config.yaml
num_hidden_layers: 8
hidden_size: 256
n_experts: 48
experts_per_token: 3
d_expert: 96
d_shared_expert: 0
hidden_act: "swiglu"
moe_layers: [2, 3, 4, 5, 6, 7]
router_score: "softmax"
normalize_top_k: false
routed_scale: 1.0
balance_loss: 0.00418
balance_bias: false
router_z_loss: 0.001
init_std_router: 0.0359
lr_router: 0.000327
vocab_size: 4096
norm: "layernorm"
norm_eps: 1e-06
tie_word_embeddings: false
optimizer: "soap_variant"
learning_rate: 0.00364
beta1: 0.95
beta2: 0.99
batch_tokens: [32768, 65536, 98304]
max_seq_len: 512
train_tokens: 364200000
max_steps: 6099
dataset: "wikipedia_en"
Below are experts of layer 5 (counted from 0) of a mixture-of-experts language model. Rows are named router (the router's row for the expert) and show model dimensions 0-255. Each number is 128 + 24 x the weight over its row's rms, rounded and kept within 0 to 255. Numbers have three digits each.
After each expert's rows: "comes before" lists some tokens at least twice as common just after its tokens as in all text; "gets" lists some tokens that make up at least twice as much of what it gets as of all text. This comes from a sample of Wikipedia text that the model never trained on. Tokens count by the router's weight.

# expert 10
router:143105168096128147152109105144122095138140165144154081127148126090107114132117133159125153123104142101118136070113105134115115129132108135120123138138107118116108108165124120101104153157122143154102149123103135160145158151126118157077118132145097157107138153123135114068147089146122131135140103109125119122121125119113117108136131115108185115084136095138178124138171073152106109093146168157171112149147101134138112084123094170137098144142157151139135119170119114135118111147147106148112123143099159114091110158096096096167101151096117202111134117128145158108152110112134127141097181135147116147111150117115115057124117120146152171159134169160096116156155126115125134156151114097149118173113161110079172143140133143146171145158127117111115140118125131129085143118158174
comes before: " the", " a", " ", " his", " their", " its"
gets: " of", " in", " to", " and", " for", " on"

# expert 23
router:130104153110151115140120104126139125165166152144155142102159093126110125118074123170139140086105139148114120116133130123089134117120137130153147146161143088084091099144123127128096159159096148148130129086107120153106117161153091149118150166118118132143134163153154097093102113137100109132127147138116135061134147154123111075122130119120148116086157092110143102128172123131126156090117163180150088124172086131144124134152125142116134135158136169169119108141100099140104107151147124144145122128109134081133116164124117119150101164052099150133100136099160129097135179117142126138097175127144145147105127109118081104093108120146145126152139134129099118153130129150133132121134144107127110164128154049083142135123161148110141134123106149121115165111089146150107126094116179
comes before: " the", " of", " in", " and", ".\n\n", " is"
gets: ")", ";", " |", " in", " the", " at"

# expert 34
router:147091170095138104129133134180120129157149151155119121141140073090117121143120116135147127084136152085128114118092133093137117135117091139136140151161129121117129129134131114137088141145122153119083136133110127156097123128114079141120129146107119108136165145109131103085137118148082116185160133127163118081133147131116109094133142126118129168092119097166159126152141125126115105113188141152139144162127098129128144097163087123105157129158163123180098083166108085167139097106142112118137087170098160100124142141085095103143093138100111164137151108119135142092133146113134073116150157084119161120113136150113138116124155120112164117134137154130126081123134114114110132192130075118155122130162131114083116134137176113139155145133140156111105127119130189114103143102134150
comes before: ")", ",", " |", ")\n", " |\n", " in"
gets: "0", "ed", "5", "4", "9", "6"

# expert 12
router:139130175094145132126103075132164112139126162146135106159133121098121104121117191161173131104107165126123112138120120124159130094096142099122141136145120139105086143122109132138089133169111147134116106079062081139131135142116114129112134168140085114140148148138152149115128066166109140171134122118109132112166148153109102125137130125131135146083155098107154135141137090123111139138148160150169127197152130133165105109158134145150153140133124140125122122148126135173129122164172095132162102160130151077126138148078115117120100155106120151136118133103121133113118158120129111104135151129136149174091127115106127093124079133146120151126139153154102118130149111152092170136154095114121091127141161095075141123152165101137145122157118125085116143063078147136121109128105152
comes before: " of", ",", " and", ".", " in", ".\n\n"
gets: "s", "es", "ers", "ies", "ations", "is"

# expert 47
router:131123113108131117152093110126175119113167170138126110148144128126113120166120174129129140093105143123147133088117121083139076122127141143103127141152096115141138115132128117106115131158102152126133134116131139164128140114134129124103148140108124115135123108148134107112148112125100117136164131112103155109127152181090082115149161064097129147092128121130177119150154108115109117105143148156164131128170130103160131091155101149139157129201148151147128109161127105145132111153142102154162101124126117100109164144079112103125110138103113183108128100110135150103176167113150121140113182141115138114107128151127118083120091093151163150146161133176107100142146137135092149148156103117146109165117158081109191137115124187151143166148147117089104158099103128118120170103134163
comes before: " the", " a", " was", " he", " is", " and"
gets: " and", ",", " was", " as", " he", " that"

# expert 32
router:131109155133133142169104120146158133167140178151104096145180097136101090143114179144128120103081140096132134106131110107140100126116133128118124133159129103124098101166129126111106128147107178156111133076124124158131159153145126114075129166118105132152131147141128078116153098129100115130146121113111132089133147155121094089159145090101132144080148084111166116137166107134097122119159136123158122116150103102140108101158121165128159134177146155156125109146138109137141105167135113135126122158130137079113154139108098072117096156096108173121103112123154145079146167124115123106096168125134134128101111157107136072139097116140154183151161139144113100153125150158120144145123109112160107162111154069095155137143118150158139153155129120131107142113124123127130157084123155
comes before: " and", " the", " which", " but", " he", " a"
gets: ",", " and", ";", "),", " or", "."

# expert 29
router:125055134074145130121112079163156089173113169134142127117169120147128107171117129152133122100114168135141067115131144073132126132125127139149158151163099103086091097137121124117111116158087171149117102127111107144133123170137086121152169162147107161161120151118165148112132113136100134135145118117102149090147173143131083129101170135091148152088135105127157153146153113107126117125142125169148121131121112114121133080135120157145116169122139131113112108172117115157126115143169129113159093154085163093131134148133110115139113116079128160107135114115150150101146146103164105134104131121122152108110114188130106105142119127181125144160118130150133109171166147129120128191162102142152119130140122097096121115099112134154159150128130110114093134107096134124132123105149131
comes before: " The", "0", "6", "5", "7", "3"
gets: ".", "0", "9", "6", "7", "5"

# expert 37
router:136094112122144146116124128121165121148168140144116105180174108140100125142131141116172125126098136109132128113091132098138133088112135105119117147159121131105094139127074089112132134141146124137098147093110075179140121126136146108129112153124122157159142113094177129115130096153113102169166108099133146073108124152097127105181155106136154125100149092140152126177135103149099102116153146146170103153130084149147088111137124161104154126127120145159140145144097110092106130115149116167135067152120110129121169149095082116176134153078115126098103153138169123122119124113166101109063135117134143175110114116145127108122112122171158127146147139131112117129144100153117146169140104108154103145118156114145144140113156111171164148145096133106141163097091142152117138101146139
comes before: " of", ",", " and", " in", "\n", " for"
gets: "ing", "and", "ation", "ine", "ion", "er"

# expert 46
router:143100160112146144115100131178149137167136148158122127127196110114101093116125138118158142144073149095147086074117117103109112133101124140132175118126132106128092134132119125126086117160105105139083134116142130165097160176149130149117141139116131113122138176166155127094119123148133123154136135122105138130138145138109095104110150116131161136138160082109198161156131128113135119099128136135143084134104112102166104117139128111119117144154117131153151118109108106101103109168167107134124106167151186093090144125119105082157107138122125148124137137144116177088169154151120116140088157117124091150099097135128095129113117129143114157140153122137104076133134069128123159171147144115178102130155113104120143135133135148125122187153098167120093135134110139166126140123119174
comes before: " ", "1", "2", "3", "′", "0"
gets: " ", "1", ":", "2", "3", "5"

# expert 0
router:166098135101134158105128134184138131183137134133127103146188129118127102180100178144169135094091152103114101099103131108118113087100126117131167126151104130102117118140099104150088165151107132139109122088113122147145131166152105154093165152120114143127148155113145123092156101127090119163162116115117125088172159132106087110144181109150139122111132127136135108164174124137088097087170127150128119133111133105155138126138107146143133162125137137136134090136107075110142072132131114149151125125132165099123150139131121082177130153133133150126112136142128185086152136125155102140137159145134118111114110111075134115133108114170131169134153154144081104154131134095115148186137085115181091135124135123117137115131123116123143154133115154128131148100129134123084111096112142
comes before: "9", "0", "1", "2", "8", "3"
gets: " ", "1", "2", "3", "9", "4"

# expert 27
router:163111165106132158175128103174133093155158132140114135123154102094088087139125166117153127090114143099152138095103165111122129118120117136141132158139139094087106102132131114107106172161130159137085153106091105131118127142159079113110113140124093121137163145107118145107141120150128124179147129107159102109138163125089083073164157140097149140116135095115122122178149109111114122110149126176165111163174096127153109100181105091135149164138165157167101112143109128165089103118124113172120092155133170120122160139093126103140119182127133120153117122126141149105133115099131090106143164127132121149132140124083095109107128162140157140148133165148102104140145151123104152161137122111125112146130156076123152151128145148140145116156139160108111142108091144161111121107128131
comes before: " in", " by", " to", " the", " a", " on"
gets: "ed", " was", "ing", "ated", " were", " is"

# expert 9
router:140109148083179164149129112154161100160139171124126120127178118122126094156116146165146147119112174124126113083123133086114118127121126123092143138162094132116133110158139131119122184136114149116091128090109109154103132155144098128139161161150110115115148182132142131084145110126090104147141127112139140106187126154138102123124154130132137149126142083102172108141169105158124106089136168142153129152151099084135129113131101112142184131146140140199114102163127080142161096168154110118132114152115169117126127148113133156124087144115114147140110113112153123067143174113115104174114163145126123113111146140128094096087119133123142124140146119145123125155116109131105131156132109095137078130108137110092138115143125129116121176163136141077104135084121108137086133101158145
comes before: "1", "2", "S", "born", "B", "M"
gets: " (", " \"", " ", " =\n\n", "\"", "–"

# expert 22
router:144100181094152124123130106166134127160151135169142127136169088139109138145103155143135108100111152148146082117130159107148110108129134125131114122179125115118120107117097135138104113146102158159124142126081109146105150164150108102095173163142095155123141138139159135106156121153118127140120141121112137087140155135113113131141154130142120154136162072110156169177124118114109095129119168120150145133145134108118098113120115110133156164132147148160122119152063115176134108154144118166143101183069132077118114168110127117120089154119144157118118099123144167096135100104155094129098165094129145151121132149114111099109100125150120166173160160122118100141154126117148161150126089131156086115165124095077116165109118138127146110123131157101101160115114171155102144079127125
comes before: " |", ",", ".", "0", " |\n", "%"
gets: "0", "9", "7", "5", "8", "6"

# expert 24
router:142091131131146143154098104158115111153152136137109123121158121114094086132131150140140130111121132090138104102114126128156114085129093136137187156112103099137080123179080108130105133171100132153110120124103115135106119141149076135099124150145115113127142179156142116093121122146106114155156108109139109143125136127120128120132144118120127131124169108091181092165105115125137136141126158139178107117142148109191140105107114135126126134148159151167113119131135047143120125117177102141113116134118137106098172125109140103162132132129122141083137130105138155055181151139145107155104166108162133145083115130124100122134135130168122144148137153142127127184146099111108152138151143109137094155141139097079136120092159122172141156120090162145142152128141122189100167107125142
comes before: " ", " —", ":", " \"", " P", " C"
gets: " |", ":", "|", ";", "-", " /"

# expert 4
router:144088129093136108117101140152144083171139143141157115149146095129088136184106143154136149067091143114119113112133147097113101108126112115133196137121097131122083127131110138155128136163132147154130161128090135156137160177140106154128135147124105171120117138109150098101146102144072153156119151115139136099135113144114138105164158123114130153079149095123163105141149118153080134119117135140138138126122113129136101133140101110110136145126169164121080129162097076149147124166127117146148112141104170096099113118068091119155143140131102124098096105138132152089187153098136094131107138133141139166137122155113122127119098137162149149140168145121098114175139114121077162137129124129186105141136185101103140137113124138123126145149104139088102136103108129155117135094146146
comes before: "0", "1", " first", "2", " United", " same"
gets: " the", " The", "The", "2", "0", "'s"

# expert 20
router:144102161122177131134137124156149104114127144116130134160169122105111119127102148166175154076076156123134077124142110119162109124136114096136162144129100148105059101130127146118129128163104139149133118130113122105158148167146144113123130122150102129118124173122142116088130101163093117148154143081136097075185154132132130097167181133130131153108145118148127109197132125174083096096155117129151088133150110089117084130140098142133155133146141170152148091191121084138129075157157143113156122125139118118096156122108097117136087159105138148117099123136151158092161125128165127157117139140127110129113126131130095117121134148117141167128148123150117128145127147163091168131131118123182092133120155121125144123112114175153149164141115151101126127124106138142125114107149115
comes before: "2", "1", " ", "3", "|", "4"
gets: " ", "|", " |\n", "1", "2", "–"

# expert 1
router:136116124080161141112125114188111134147140149129144134134137092108135112180119124133163124103117126123141067106109149090154108138129136138150141122153099135120113110122089125144110125160132141116093142090117108132159165172149113118126144143119096150102160149133122110070142132129121109129152101139101162074168123142133120086131156135134155137106145088134137124166155115148085133111125181183154122158155133143130107118187116136132115129130155136144118138198084060120134097131154121133152122175108188082118124127085110143172127133087105158154134111100140134114171142129153103144106132104144162132115133139087115110112104101130160161143145148120101139157118131147122158154132102095160093172123171101088136144131133117137129126117110110099100129114135137120077154107140139
comes before: " |", "–", " ", "0", "6", "9"
gets: " |", "0", "1", "2", "5", "3"

# expert 33
router:154117139111144134098122123158119115152160140167144134127154121087111094124139161133122144097101128072142089158101143118152087114115110132115129160130132131131104094162103138164103145180114127134118115119118127142145135158157142144105124162158089142131136136100115131115123100138122134147168100086131120138178153140138129110159155139095153138117124130116159110199150101123126093143163135146145091140171126081155132096146132108152125171147148131179134096159091064113109109119154115134137118114133120125101145157111104116144094127092125132146115127110138131081177118097110135165134148129156147167075129183096127097114118119161134143128129173156132111146172129125106144143173114109109085146105130098110125111095141135145147141155132187105123139099130109184077167101121153
comes before: "|", " |", "-", " |\n", "==\n", "==="
gets: " |", " |\n", "\n", " ", ".\n\n", "\n\n"

# expert 41
router:149102142105108172171090097139150111155177164130138114135160136097080105155108148144124156068123141103142103112116123114149142087107092096137122122135075104129121120176095137100121127130111137114099132088083104146124132163135106127103113153129078154120167170143148088090124126129124147130178109101117125115156164142087103121164141142133137133088157113138137140132134101157077130094111146186143138145150130099158128115131126171122109149138148163131148103166113116156133124122142124153142116155092122110117138153079134097133112138109101138114151107106137132082174140128121119149112185149138115116087109135123106107121123129141153155180158141123124133149116133139130154122143135110127090177115147111084184150099126151149134134131097140100120137091095136158065130110145146
comes before: " ", " the", " a", " \"", " S", " L"
gets: " |", "|", "-", " of", " with", " by"